config.toml
experts_per_token = 6
d_expert = 32
router_score = "softmax"
balance_loss = 0.00978
balance_bias = false
groups_per_token = 4
vocab_size = 8192
norm = "rmsnorm"
norm_eps = 1e-05
dataset = "wikipedia_en"
Below are experts of layer 7 (counted from 0) of a mixture-of-experts language model. Rows are named router (the router's row for the expert), up (a neuron's input weights, with its number) and show model dimensions 0-127. Each number is 500 + 40 x the weight over its row's rms, rounded and kept within 0 to 999. Numbers have three digits each.
After each expert's rows: a language model's description of what the expert responds to. This comes from a sample of Wikipedia text that the model never trained on.

# expert 19
router:417432513497503458475455445424401538503516488519490506517447533469531534469546514526431545537532526533528576518552428514470533493507496524505491479543449543474503431527511591532498523444532485552477455512466558482462537532507438488466454571457526558489438505481481465457470490595467484543499455509473459549525567553483456526565463469526557512512545525500485508447444477500520479417465
up0:517475428419418519475538529540514512493488459507465518536532475462507465479507493443525473513523505492466520464505466413538469421477538488468479579508519598556452481521496514471448479540482465525571485460484478523576492518480442452522544536482529491462531529448480524429567520459500582574407496475516582530515451487453445509510511526539512537518465506474508449512542409467535547474432
up1:513532455466576522540491554515489493507521634490550514492502481489460562543579514523485549509464498493439571486517494526535505533465580463535492515406428490479489441466446482463503508507463506430534489576471513494456435483480480528535486483492500447556455433468511493532507483553433496502480502499459427512568508480499448493558509434478527532514594461543552449516484478543438555461468
up2:441493527526498475470530576492581487519568491466554495480499487519520503597465515497489493532493537485550515463444504503525463523481615468521533528478504572497543527447497497524459575507550581448493426503515465466493486510510502457501484527448500448524461437424505493525497528502480520451465481515561485443489539546440493555502520476487563447441495567475448528512546590605421474528464
up3:476476517425548538504470474449475527553400502495568454477485466492510519541541552550467523518521548522449514493474591549458492495518538538481541521457474399519473488481470492565497593527458522519543474531461554516498512447518546534432468483456479449526418554532596511490442420546503495489508514528538426476508532537496510479514507471526488463501472518509478490568524543478623490487468
up4:510469544459501417498541467524424428544472521499469432547516501526485484452474501483511421474556471417470474479495448542543507511476525530500497524504467486538537413463592551494494498523520512497451521577472430496520480454538390529456519526515514498499489543449470463473506496464544508474512479574586474560434473560417453562482507517519484531487407467463475465496505485559537497475455
up5:524568486463490525537476537495510473463503487464447477563547457505499516478514553483510480452558473462563520480477527543515434556541545560410470498531436428543542495527490484463531530480486527440486525506484505513441457449592524464473503468537415430605502485525495459476398558552559496461499539468577556472514502536473465537422566492522469449502473504523466496490493489537432496483502
up6:447546445505504501553500536489455474521489515511509501430526551506551469579497482579493498446462520548474518492482505524451509484469515529452456478525457567517587593520508486444516507491514446488529508488539517533467561460547503471539454465507473475469502512508507532453551418460531491527566458404434482605486468445588467470489536513481621480474537464545529515501433545499480470508541
Surname endings

# expert 8
router:581462523523469447421531559499498547470523525542526493442558417544527393542476569486487477472458502569503516402525489514464474534435542479499533495547530470535514427462477607524450501478487489493448404505514454523435449485510469424503445567545532532572446549465475494502495490552480505503487550469508490530507492497501473485480541513553442520473487441494500528490476520549481518547496
up0:583563478516535462488639448437473491424480548523536506485537461541585444521564562514502519458450505518545516492479459508491525492522421456452474514503505467514511486481456551480464510509514481493525475521517505536466493600502525472433472506475533532501483529486455477539572493564503579537410487467569515399534455467482455519482559518502474471490529548488463451522520490514496450479560
up1:507471488556481528473505484536428485547402566479513522513543513538484411551494539508494457477426527506470437462502526540526568546568531525501444508510458449486540433447560497428497458471492495512474456497502464508510523541525534449535503508560511495523557530483539538480565445573516483504418544434495424460424507441551485564442451489501505476549470464570459511553459513463510472520488
up2:531455528481546467457493561500461457470527473501480476424537481519556438502474589480410554486375459452505528455523417507478496477502510444529531504504512474465475486461546536454472492500530478547538475480571462565448556493550524478516510524537453509487526514540495530475484406532523476564478491524490492537543472505539472470478459538504509559505497426572500545496552586505522390502545
up3:482454519456488579602489564503539506543520540451468513461434470427480439573460509573545471585454471481488525463500499501527495476509455530460468530558474473518428517439445534539514474451437504530528501501489482445517454486466456423551488461493531504511440490423511494538554419532420437505493477464451559548498461496450530471481525513512480506501510441491541588485553488505497525503538
up4:503502538481542521469444550435455477439494511531465486498427465540470377512479476507496579481443462485480395426504452460435529542517507480549442502525546540553452484485522526481492474496480508429488450513456448415491530510541482486477493491524532531531499569464467496519502495532466542518486553525514475463414485542515512471509550494582426581427517443491532486504506462526458429484524
up5:583468556545534396552558568520506534490506550510524466444497424574584409472538534536552465488424517513475474589481512540480498502467520499494533457476495500526479482518464538509537533564484565469441444552476511476476460449518555463485484470508514495580515499468508510544492553545482500517512552556488467540532498497545567478474502542473551558528481426468430558559504519531531486501496
up6:534471474601524536468591487532547513506459521504498542529509427465512449442491455476488524479504479537537446390534464437451455553535520492479540440480533507585461521548448570529521521480505508546550459481462552513453456492554497439476531509489465589542467544559495498511589485533462480518470482534519515520483542411577498484455474507557439496526487461531477500433498513523524529471474
Mid-name word pieces

# expert 18
router:472477464451496550603468525536484571522493513498497498576514429496434460529532562488540537534516482440500494499530491506493493535484518444476488513504456454611548520498451534592561532474576448530460543496515546573458556547461446496548500481504503488531478508501526479488511533462465544478518469467457534514503461460471488481471546543442496436450574447482540512491481466580462475458610
up0:458499492483491508519447559518500494469448550502496481612414479494474558540467502550541517490468550464435466456484509537415502554509529531555507438407522503542466478567492589488507522522554399507459475561458471496515483490420501473554492533459508529517494510483455499514482466512523468445463478507514512483532440521515496515430462500454460447474461567464452442522518425456525447448560
up1:499520514514518475530457601502465537486474504480485513452480487464482540565549499507490520573535558499495413478561486490463415432548403505557463564508573531579541483589559533482498557508485505504523455502559446506526553487486558477574484538511531452547499484415522473481542507550514542430456535454484509512524460518508499493587518497444507466475520429509543480544467494479502458481541
up2:473459513500514541517596466475508453475425518507476541553489577517524608475533498469515522481581434422521517490563518526537455541446509514463440461515517524520500474427528539497474531380480510485491576517531547558499542561527488517488508547467482503458452501467512550500567465559561489559479472589469478527518558481546452501486441489492505476500490459465531453478518507470423524476453
up3:476512481430526498534455548542444540478432434506483504497544526512544423474481414491468550517535425571491456560510484511524589469552488534562480543505573446468566481560427435509495537540584439517552468469509512500490474453492477577479502511478494461523483447463584486488488457494503512518449424515491493509452454512551476440515507525473455491497519514426557507549540466496512511563488
up4:471493532562502546503466417455567596556547514499432424536480473539550514494500498511463570492488475487476507513525526532460434509590478466539434545503560539549482494424444528579513466534568569486429517580481504475514520510474517456460528506508462569547487496462510544540570451480495525487532445536532500500539501424560549518476542504516553512450505491546492472465529522473543537454516
up5:467491494539491526564537481435461486515476491437494478562514498489433493439417521491465490449500583483527413513450459510582461517518518522550470539521477462480476492520527521525491505478533487449537431572473483516439460537527452494454478507493552472466523466392385445501479557538538469477550508509506486520435535511478502456486450475532478489454458458552506554453432567535462568489547
up6:478514498488418458481461463492550513499494473475512520587445525487535514609548475534537515485490542429505546539464584462450527496478441381485539514538518511441522513500486442470498490513502563514508478527477495483430467529489439522482465405506484522437467496571603404507559445499545520496513484494479486515454585529582468500423487474516544511486551491495488486502522464479507490472506
Inner s, Romance words

# expert 35
router:434453493453468545480501449445391465485497441550440488535465552483517458477478515505457459517506529476461513492528517579593513539501488522486520480511449459481554525446521549531457527482460450491453472566465520583461496537483455440451487539491513475481437538534491476428500455556472486499526498506478472582496532567496476554449546455474502522488503539560475518547431551589468489417470
up0:537531499501510557421480470519504461527439572472466561575533532533463498522497542485470529489498542434469459464468496480485423516526530520533531477480492449523553453540428556527475474484494522559506556433499418495430523489543398484510517497456476462449529456482512498454494434569428490514449505510503449523450449558499469559531479424500511467480551445482489452539564563528435511449507
up1:460482521544473512521487465458501461518482579548473484463490492520540531534548458478572439505498527580458495522456477486536417433517469447505473570475462477544503515495510503528422585481453494562455491598580506523456443515467561541475488586459541561506453511524531575541483455467455535527535474465442551584511491516502535549540561500490465461471490518497514503516409511473508524468500
up2:445476481506482548549550396522527487491431516505463481500539517514490456518535455569569560529521521455417502524485516488471550530548508489467487452455499465511465556409532539420526557514494521461533544526551405515411436480518441485504462482473488557434499493477480472452519589476437486528535530515494475472521519508498487448535454540475547530511471424525479485525486590481514495453439
up3:511509451522414480495480485485400521489482498524440601475501483518578484483504547562534502501531512501501464522532431530498456495518482488538466478514490515532510492485479553515510416500467515574496473482508477518504533568477554476410537453482568461429511517484538495499555476462487497485434407445447473491429540529463490501497466457555466528535494451551490406453592582565466494527495
up4:482502498455540501459441449465459534563539509550509466599465567528534492511409473475486538582521498472449495484500476513533524455509567540410507497497454494496468448482440495476509517514443494465511508516501439528501562448512499518442555539374513499471530516426463451471532610552469489430476496494482518502521486454439532494460522558529457502555458473483455533497522469480572510505558
up5:482486517450513565518519424463572555498479456491503494476447498505513471489459554491427541525471457551524447525449504508458515490448479470542481548456446479524514498426466515618632460492515446456486455552539472454597513502468508527524490473531545507483420445495455475492484497516501394574481507504516491564509464504544438469493501458505513432448479516493493532563500439495486510533515
up6:541468507438520420488510520504524427436584497528599472487439477492481500459549596497529378517506542447507450489537486461445519499541507532460490436503483490564553455535485461495558521511487411548454489515501452429499493512476541477496458500576491544536531482488522467487496456537530471460521563541528426513491513553474497521466431511492485481495494529460499503552491563561502547432545
Surname pieces

# expert 16
router:489514539448498428441469493552491540484528503454577520501503473448504573479535513522540524571397549530521462468457541449546508494528513550499441531510461582450507476551516529496513455536508549432500484476503452436452465528520557461529515555434529501447476527551470420534469490484516504495535489557563472519507479461515594464526520523419448579443559527454481449509527537509481461520476
up0:488518493482456478447480517520476532474456445512486464520440445569551483461485518449494581488495511487545485526519551537498534483405457516455497500518492486525552515580478478539470522531526580566468441506467470547470445481518490551544541460549506452444506437533486387564561566540496517453474489498517478512454495537576535445393513558507512476492489532443527560534518553472472459529547
up1:539540535440508529509472541565469466482474496503563460519535548493430551487496500524460503496494475486504542481489455503525497559511516465477524502469460504452480486496359543503539496550536467508510552503518518526492419521471432408468460492453516522440497510478499420412521487485420471512498501548417451478507440483521494473507546402537477518546459552447468567547487503519528434502599
up2:479513501513507439475568509498463571461496522497529550446498411478484528458473475449479502442495477487513452555486531528556525492483503475480450544478502379538407519499506439580471511573537519506479531509484497497562506469477465459525488589512491456416513605538459512542461489426504444503475522498527560535443458526539555432517520541510454504528478463528464429473483556510484552551498
up3:538420478460461459467542440476514465513477460544560504516442451499561542483474498473541507429507486509484506494483454516469458412478491474444514547530503448485483505452557478504466546578571512511546526483499514451499511513499475497420472472483529504463500501473489548622478526475431459489488496434547526536488503523467505401497558493556532502520543429483494547463489402390484451546482
up4:471498532528503537521453511542481535473471524468517492482482457487484454499397524484527613505456480466545492456591515476448489491515472523509477493449503512409450443528531587545471540523578541510509471474509384425546488574507510458563495509460470453456543508540490545535557504532389507448475531465503488477508449573533558522532532538482467480435536498494526478513483490512522550471525
up5:527539496490574480509523492459452469504469538535470608534597516538491487521508538549516538478464542462559481481524421592493481509546536487456546472425506556464464481515480454474488441525492445502556621458522491491513508487502515477488589505496573535475500486425549461517484532519536546492525520515505510499482474456443523514512450474588420505529455459480465512431503410517497467473461
up6:503555448561585488516504532502541500655530452483499519469549515501501496508488518555528464505531476471553564483478478528488530476454551440500519472498488485492473493450576479525500476580425491445486473463489471555483481455454465514439543505550493467499576562535467543479384500520529500441473465486548531451532482469483508495444420550442560533486514499506530436487425458505507472530498
Spaces before numbers or headings

# expert 2
router:448470503433472492461442483487445452519448543438528545561550572503435501516490536502542609480406512541516556467486496475539504445564487448541556529514477496500488551478577561501500480492477549482475547487449492493483431549471572463555517478539484533512441522514568491438480427559476457531529537566521465498535430487493562488487517517527489479485486504482578545454537493492513491507426
up0:516472433459547497475502462430478502577517466599504514541489492482486521493464514471476560467411590479529476489530405553449453479443451507484513453507419503517485513495475485517423495501506563546497535490468504498477497559535529522510431505429445466504475529530463466551432516500465556460465541515462538558500412536533600448557511547537491489502540485459471484429503548512484500463475
up1:485557529481524563424388472455478489516488491527412539575513504422466430518546540482546501592449536546504469474537568514574491535530418525536424520497482483479498438531509548522514516521499484600519447490490539528445548528442529536475462496511472489425504524465440473505478463500499539501536566572506553515509464499513457467539472478526498483494498569512505506487522507420509509435506
up2:524456557472487485500471579488507478488565445499506412560539568570474498513489509507515476569504462424481529539556550511536461530523504502471580533441479478506445521431478447523487464455451555540495468453469591505505451478508624498541502510465396543465544471497496546518480440504523531586482522464538536528497489517520496452509530494470443529464441496480511506465407513526528504511474
up3:471518604522516528551444534481505527530500414543535515537462464494529503547516499542549558508489563502541493541472485511465501474468484494510567511496554488493481516488536515527547459544628421477479519499418526436519468480529534414426518483570556490472535531497494510536474588467458503563530477554489546500575492505558448484526477485459509432555545535529418501559446481505503506479508
up4:501495569501467517480428491504479451520531505533507529500455585542472502398610448491521564409502465476487478522457437496516417529450532512512498463572551542547498539492482519527474442466500449460452536504479423476504506451545481427468627504539460492527503487525475528487534500453467534576539432526536529521493552571502480477498534507452510535539490489524513524512466546486519450460533
up5:494460545480596462523498520518497507513460533593526528445519440477467469532481497574551494503420473465492447530531505541491437486488535472440489489454495534490482452541458493544444509578488563462456470500512523543571498461511524487523453539473491490465490540435429502593476496540510505370493548467438423518465418458522523495472497505507503461473475481477445533492512565538442457481556
up6:520503520505522494569488458488438500413473528500528527537484443482518440530481563520442564526572545493505515487445524487544507501439508531457518536479529491488555572458557509530518488491502422536531505528453487480491446472435586462460438539467459519566467465459549487484524471543463542535502484533509542516454452513447546531489425376504487451459457466524400535526449451478495500537539
Space before year ranges

# expert 29
router:504486469498513568542552493509457507438509555490412483547545509512453486519471591455423489538524453480560464477584501499599519511496497494438538454466464582513478482461447519474553468431503456538509490526524532575477513532528527468507505557473491511484513481512416489430463478452417516441528526503503399535565527506460504453488545509483484522482531475443565533435506514549448512526488
up0:487490450512613521555464501532536470418472521441523490468457539490481516523447487432485532586506465534482495464476519502534532490514472509463460565530515486476415487530507463436489500529475532520457538582519517493493499517460395513548523500487512463468561465553413490453560520534464533563478458528432422537547479474517547497597530472514424475515526558438477494551516493509502460461528
up1:510495507495567516439534458502519535572528464451460442546502504468492477460541464522548545554465456523484508525483480525509512423537557484517505461403386547430489493502484551498465468508533506506515555517422474441525500441535402506530501536520456541518450520517491488544468548493511390499528504469489464463541528528493553551463479414548542478487503582517584528471498480563514505490451
up2:494464545473461524419492501514514498493471483472475532510541482434502592519457473561483520504466481478497474470518528542509490539514464506440581497479431551555503569520507538570555502534528532500507511573433618518532558430503500539539492520491514426519572481506487421464506424474433530471534550538499493501433476517525504470555536450483504480532530401485528553529479508503538544467415
up3:548504467565529577504543435468438494489563507481495536453489516499512465519498547609498545516456502523471497485511500449535461477507471570472403468484508442540407512524443527578503532483517464499499462478469506487451417452526471447562427555443536474471541504507513453523513410538542526457557468485509438463515507523459512468507475437481478561511536537470571466506467542500561494527553
up4:448553420527465509522473505526578457528562540504551495454426585509480500507459482444537508498436468515466511495474491504459477431608422586493495564566577516457484507462542416485513501580508550467520529540446493522555449468466512493457468450542571510516468489505524529475525510464500509584471513515444499471470541481546569515538498521478519525469505426465508463528524489503545509550486
up5:505444501438477512542477533490516496461488476489501481547518542547493533553558499545485412473511479514477550502537497488495510446498477540508475512557433417485571569566495500482549419476563447566550370521522524514501477434558482535455453493513438508541605557534514470520480473470428493465436509453476508513508453536498502469519505529506448488455485500533466501564477584486523471449453
up6:491459539479528499525462529456536509478498493511523516445492537509494560469522495521403476521503481537509556469475464489530533519518441458552559564545448539478446513512523481434562497424426525530503433483499541530473505467465550503577488471511551531489477517469474477502434487463576491457485518439474512485497517526537515445571582522476476494491561412620507570454431431419510475491508
Mid-name pieces

# expert 47
router:463493533463551460496443474508504513441472519488538539539523429540542508523506440509521557476401542503490486456515546419560436519569500473447559464488530490454564525504592504469505494497529588497457530474450478425529419490437562522489565465564457523538453527517571515497517437570519452506496536539504451488533484472492562501483521503505445449493439547490443521456543503504479490523457
up0:447538478514548526519469497458483424533503492574525488555516559491432496466531408567515456514545546458492537457529510492519459418518464546456530529535486513511537477510491542443555491490534580404515535516510507528508486515483477456470530436485509533397545485472542441476457504526516463551532512516446472508480551560483454524513561449561459491417471553437537518468420475499515460435505
up1:466461466503466543598499504503544472538541537536455483527501440564496480545580470471515492547519494548459508541456435520454500429549401433546510472539531529496455527503540479484489483451537436439507523539449558462471501519499421528547542463543531479510513540477528566417483533523442420580537475513499523436494493455495485500475469504507491415551521490551496509527529493449549451444529
up2:500507483469513522515458516493591501529495572437538517459540521460471501539424469458483526483511557527566490519470549518547502555447429531513527507443456499543586492510488527523469465458497473501516485520487505541484519591375511517519486494473469454559439525520554510538567430488519500511478480447529468574507459505476535494527570592469511542552528532499470413472500559525495478522401
up3:532496552534534464516490473483489426519487428564495503451489591562524532511498567470483495391509516452543555454489443480520478497565512483467521502505501444481588475566500496552487479503569486520460506506447465502501501537474491532529481454487478439506501584496513466482546469469473487528508456541502451559519540567542493443498459446467470571485397582415466528436530477473523461488553
up4:439545416501548500535500490480505553562481490505475489506478502549536560506543465568489467544490459513482409483445468548508487545552549442523571521490548468524532446464471475504540526451499524435523459477503512539535476485481463529438524494451519503499538462500459465591477490504569465559493617564548526465511539489495523530390478471538468472556456512511468481539495513558454573500427
up5:480487482474558476438403582411476462425438524486511551530520473539511647468487549500498505522507543467491466499470524525521533494484525491531577509465509519495507492522485444455486551493499519536422549559517475466530515525476455478485544522491483559589500462519534518539506558578513448539517449522496478516459518454423520523510462501517465508522529570511496478395539491540509490525417
up6:523447512454440461524495450547489487479532567564563566498413475491538514530556512511481518578499524527524474530501493519505483468519517471492432610474486496540502501481418481518518453488534451483501526522511558482437536504556506556511499498459530487476444540508522494581515470463486458503404455377487591541505410490537560492504507536452546558508527412506512471498510505522486485504448
Dashes and spaces in numbers

# expert 31
router:471506485521446470472509455436480477471530526466557478498486538465472519436531540520556513504518556570459519470530439473471504405442451485505499493434494501522486436514463430487487509553470503466471417523439514556436551490463469526512488550497489539499448481434459518418483530493529510585454573497464555480500559455577471540584416451545513489507504515439494494476533445559462466495458
up0:513523548479497523447502494508463517534486518451506608484584558486537501554433510535560509495514523561532458458466516479467463409582432501537478457464506416500477541520462534497527498419506430475505519544504481479526523525412520448549467496534527495504477548465475513545480523523491465635442491471478436441479504497528498512506528457464481566501503445558492502538467463452570494442491
up1:519512529461521540486470475505511475422470475492476472455487485511504455505506423470470469528551530514588483485491472494585512548448611527515580526548490509442561427494470506525435452438463456538384478562482481533415455541462473488492475502528511531485505503511495478471547495545462518527530473502476502500458450441489520499450394523531497461596492471510495523525450513551476505547419
up2:440488484513491497492472577404511502474454562481487508560431469557484488462484494482517576517480580490485547466535513562580514439503566518537505478489523444494495507495515463477459554469519533522449491578499439568456497520460427503551529537497466600481523464431477555446493512505541460531491575478503539498452501560502527546477480523516479549502567502607466448557519482510502536460458
up3:495551509582451511491466499507504438480507523445452494501432490504413496513464471494478425532544468485452531520496479476493515562494523587469449480518451428493397536609559527557537486520512483510527450447502495530477462486457491543477430548486488539484492483543530462495429553441497510574482499503557416435493503479541454453479549443473501568472528532479491486504435560513524518531556
up4:486515506499567456474436510552537523506500493456518443517511565453607521486475540492498484482465481448541496436473475446544431495473463498520512559458529498538477492466481462480511432508570537519544510449411531506574457546420414491519539514495447516541550559443537388449485532511477568499450517507552478432574474539524507507496495586512540501539488476542465530480527462481505514519477
up5:546503427468530456493550488515439484509375487479475515467559473501498576493511516482511550515481444551478541485511516514406546474527428509498489502506492505465507497469452487518468487504520471548574466465501552493470454479432560555467536525526509516454520497474486431476540474527558430538501555571536498505520602490515494528521478500502483596470484380507523411483558427516484504535475
up6:472486524565483518476449515514502454570526542394583492456518523423483528531463506494448471541587502468532551526530454478536555471528458501510437558515480589561490471535491512566528578516502594503430536487505502487493488523518418439519462483467518547485487527473471525478521528487512428467467483554432495580484465481511494502570466505475423564479517468441481565525512506495517525504548
Titles and institutions

# expert 21
router:585409502475552452420435498462448605394532546546526430453544427575557368526518560475536468430429517550465467480466513472461454461460477490513476510514499543503514498452541515534512486517480528521472487491537490483462531492500456485503492485521518499516461479507498471502502448519492512501468520478451486566477464484542531533484540528498507497459555414507518517497522503561516527434456
up0:504488415475504444541398449455515501582415501544490554521480548463538534487488443457460538443516496533527547543495443420543546484537506560466414505472517554545496484535442517433527504450458482534554467484500494472469490395418505497553535538545550548502491500514491521460574458493510489536568493559465498525496512441509578516540507493510539511533513496490471472485475527499548563467516
up1:497508492516537455566503490516468451540500461456501420527493544481574561456440509530506424462511496523523498536466464511545483502539486478526540522555479582536453458450484463586498434519507524489539564518508448566465457461553633540512497538494510554473490481409482468473490568507500485542500521470494540444513430480451430540491454437436486470439509497512521456494481490494513547425466
up2:455491385464519510534542548537513541526508506456490542539453508478393570456495474509488578529546555445458524471474503563538517527558523536521520514536482437518521549523517453540463504502500433503527540503447526471530516477487501568510494494448554494478557501491460549510470479447507532471515449442595513554458590497513541510537582494486472517493466531472477506499544552481467629482460
up3:569590400512518524483537487531516543496508477485552520519449555498470441549489526523501537507494505554521567480525520452537491521503489421494505489461462421519555436466476486510510467446589525490483498538562520549514526487493460477441506481488523496485467535514473443549568509483506554448404514587509520559475510442555523566427571451504540428484476481553528513515450464564517538459514
up4:503410579480483520442445496478516444520532564476533547485465492564433543464557502499471503463462541467478460521507517472432474431495490420400455503422493549474450550527514499458474532515505516472542496538388560489469536517471513454452517527474542496538525504441550529611526521508500469522504478483513502502525557462428497517521538484461570444511493464533468528481482467527414528530495
up5:473421469508543478466483463547455453400462527501408476478515521551496433581459462507497481469505432573524399534557445509424467487477493458499469485480509506430525482530502455507471509482564497468557529476539502525445494507570573514526451423458515448527590514516489449480490521564487511497548498475433423541457491465524475521508458496430504481516527569532458509492501533489462520502484
up6:517495503527512546491558464447492479489547503489475474473468485548433427517462516496602487496442420459498474509497498470555443541444522505454434498524497555530493487445576495573508473497536461488480469475465495469556479522514458436499549548497477483432543490553550485458520542479462470391473471503423509554471473451489551455475561548440526512528565495516463450553573459574491528445491
Rare scripts and fragments

# expert 53
router:522393444519494491587455531482491519487503535488536487479559583545486516539534544484446560585508540464521486484524513524514472540467487469480557450544513473557490476571519568541527517500512464600492472425481570566454543535468472484516452541503472511525508562488530465518462482585481538513496433466513486441550443530434483510576515519495580474472545468509547519448510472557487533493482
up0:591437476472554492502532534465489524570491524495386489503530598553512518509469485518484496512508574449524530507544500501581460551477474489530523546432561549499403481504503571490499501592491513536520531504496580560465523550431475549547545468523491510572550494531443522489497537555517446492494549566559529521519474485523487542528517562468481525546499459543532468526464511481536530467539
up1:444445496505468449495504600507498452477485480498596509546596463584537539554524456571454511485527449499488564507485595482480440519470475514548536501549525583501514505464500475480479559487451543488522444435477503495476519462475506507465538465519502488587468502525542527434466527508521461540503546457477485432506525480580464543477507535425461526456473551465504526507461473460513428510573
up2:508417519476499591543505544488519534454388510471515536454497507513567529489487445491457503468567509468491525516535464521525513548477468502517574473455501485509530487529456425521425551478439528512447484605513539502528539458472497530504402533414452506535505503489521496461500437609467496481562489518529476483443523505464526394523559465524529508473471464503475480515440481490491465475555
up3:545425576566519511464466569550503522455493462424511516488535473466462488471513474546431482468441427503528561550497522548569532467437493558464516482541504460585444528506472519574511509463492498523546508442525484566506516461516526464537528455447511609457499536524515462533466476555507569480521487509570549486494573540479479471491484487506591472545463464533505472538541472514512529539565
up4:520583493440550500522461523476465489446519562476422423464443589440525485463449541475464528526512538464535479526539515490512466460508422470486545503451593509533507551533525509554510493503499527515475520412568518466438528539556543473565511568560500617440476569467548480506516502478495496500506501516509460497536447506513543463527502483498524490537482499484413450461493498557483539442541
up5:505478489505472496506560468465479559480522482549522509452524535432542539494466499499601505564473570533594526497492489530532545510546530419538627537476536487516483472496510522455391496484480451499517492510449551509521514540530469446464527500537547556520481440473537531470460491471483452530559461468534419505460534582532515462507491522452551522518498439534520479467514509419476574534552
up6:497542422511537483502511518425419532550471480520529571491501533548547559406525488506506558469586442509560446557513537500512468512461528493513559418464440512514577485425515529548455495486508501468454505451514497472440443484532471510545518482444513518440544442524435557523537519505476518493539587510547504542568472496473413473480440443539477471529455485496504504458495505524451532522478
Plural -s endings

# expert 45
router:487453464453431451515466491433436486556526471474558535497562520510434492421518489492503584480494576550466513461479416497468524464481533556486517544492610576505569452464497444458459497535478488455485501531537551452441518547529478554436486511446494503471466460457484505461489486478457518567445452497445504493497489506562503483477503504551497467551447480461488550459445406477460482490508
up0:446469536479456487479487507476430474466482560493539492493515520505431443498534463553472553490514470562587482515429518563464459446549491491486525489540627486471473489456507519487473485526426470483513563429506517458478491507479522501460540523502551531530499542429498556445487516544486469505370452450477477525505536476540541503514452492502491630500504471532501571535517458481549495485433
up1:464487471484563525467528513431467490509536531468468527549516473480541488463468491488479547529530507512470492565409496559503588476470537512495498577436508443495443531435486477497521431474528423529487430508491503542564404519460477451466483514473504498504521577486467534534473519545451511600495495460409551529465532534434464463574493554522461484477477481484491443502474463468570563469450
up2:470457457507465511432481472525512496492422520450495493464504523454477488482435519509484595565503482516554523483505400471487503487510438464432501501491468582534540498445560541501464485504480566436480458552556550468452549495461480576463518446547540510471471523509535419517540552473478417516500468497478421497437523441492514446503583490500508486450461544597544499515551452481517493514491
up3:491525490523467460504565449519450511520483491478459501459471466545516456469543531519480496521416447587566531536519487488501514567531468508499463425498481557455492528530476444512538525471498398438479487514499530450561510520538544526528469549557530552513466416527523477528509517570508404511483443513438459450518607450459586451511488498486435451448514482464532480491541489497562461510537
up4:459511518477541523483459513502539499460414440524507516540442483496562547575545469553544537519551465533490492505458413524517509511499522528492511446532454524494569458559473491512475464610501515491568479492504506498458509495492468496406568459530424559512495536502500560463497449501460446475443443572482524503492461489486524484554554425505545467519431423551473552557539517448436512510472
up5:455464447507405509444471503459484462515492460516545555562460490525533519441542443473480521533504539516514494470481514501526498422521542511470516561522615518448504500515575498476495536411548492453445466574488471552442486506545484538484523511491535485506544529508467507478451544544506446508472518550423501616430509532512468504503468519537458579550470512495427465419520447450519495478474
up6:531486548547433502555512533474498555451439499431536525480503468537495510453471471477547551506422514581596528468480494513499479532552478483497540544519534502500428461525517477516510504496453473417455532489463603450489525534481451494435473441501438552603555510494545530422563429554451479487451506525475514487484498485555514455476530534503551466488475531573463468565515482544507503532505
Institution and kinship nouns

# expert 34
router:470569533432505478444476502527543486469487502493559493527542586471494456512471527485523462484508506487447427487486457410446451441555438516485582495477524461514517579578558506523525540508502519634548423470446488580468446501510566490537484526480541420501469488483481478486550477477435542488541506516487471455520522508505502512453476556564489473547514538446536480441494493531457505528516
up0:513391519475568457477450464527552496470460509521453549434490459518493526533488468533477493538546516450457445490436495479494505559451519493500447463486509486538524467513526563485467431442484522459475525465422533453494503442519468534497457494483520421534549493530464585468471539509588476532468444492506488556516502548481441500432425461488552480459467517509539450472468527609534528500413
up1:488524446468502561529476493458455527479468455451573541549517565518518438506491445512461484510469508472500486564513527455523471449492435503503461553490530518569520522505435491445488538500460573503531560489523486534460510463507554545555504518429543418496537565475519499607593540528422484559525513594596494491451570440489516485538501443500528538501503548463465505474520486528498512465488
up2:455565502454525508491492362517532468574534505498468421527427591490544538427458518500495454537480512493482521517535494493546546486494547500518457495492535528561520487476508464491479498474515549443518446468524518561501539557445425500482476480560472513484536530503439514468460456487581493507434488535452541539563490472515510533557513520544473511518455464509523517453561537507504582376482
up3:563491517491504554432531481499520570466467492558468540577516470482606482462453448479474443520481463541511525525543521534419465575589437497499417484459446476510511494488534470565490497523496472519526489513474439530493501470526466532592461554462522542519516560499434503459460457549457525477512507525545489472393460498498447497450428499500498454500477479496460455538447583503460494473490
up4:479519461544525467514494531499514550526418529473421515442561559508559512470534570442467465499420556472504484500496530465483465509564474507511515523502506516452568505508423504503506539488544522518540508482447384556475466471464573518508503505441557526493439445452480473540490567500591500484520558520529541542455456572502517543522507452533492527527505449418544443492489474591489547516517
up5:468554503489549527530461406461458503496478455563538516491530450503514537464557470498463540507509505491467384492506551488503543441526422508556527490543513393510424558536588490530474516498500490566558479491491575491515447503534539499489464482466501415496560492454535435428543467535546457578495484544510507466445511550504503501445439513519530437527494436502503508441488519506508536483535
up6:496550510531463520495511471548422430457516520497569438495499430518506395497461456518503505508482540452488455523456456531470552464479533456484471572574497518504564535471495557445458470524512459524481491506540422552537444486466459516546536519533521376531416480519485484483523527485496423534438441559435450491482506498460564507463503488502513517494446520477499476509490534476581417477492
Hyphens and compound parts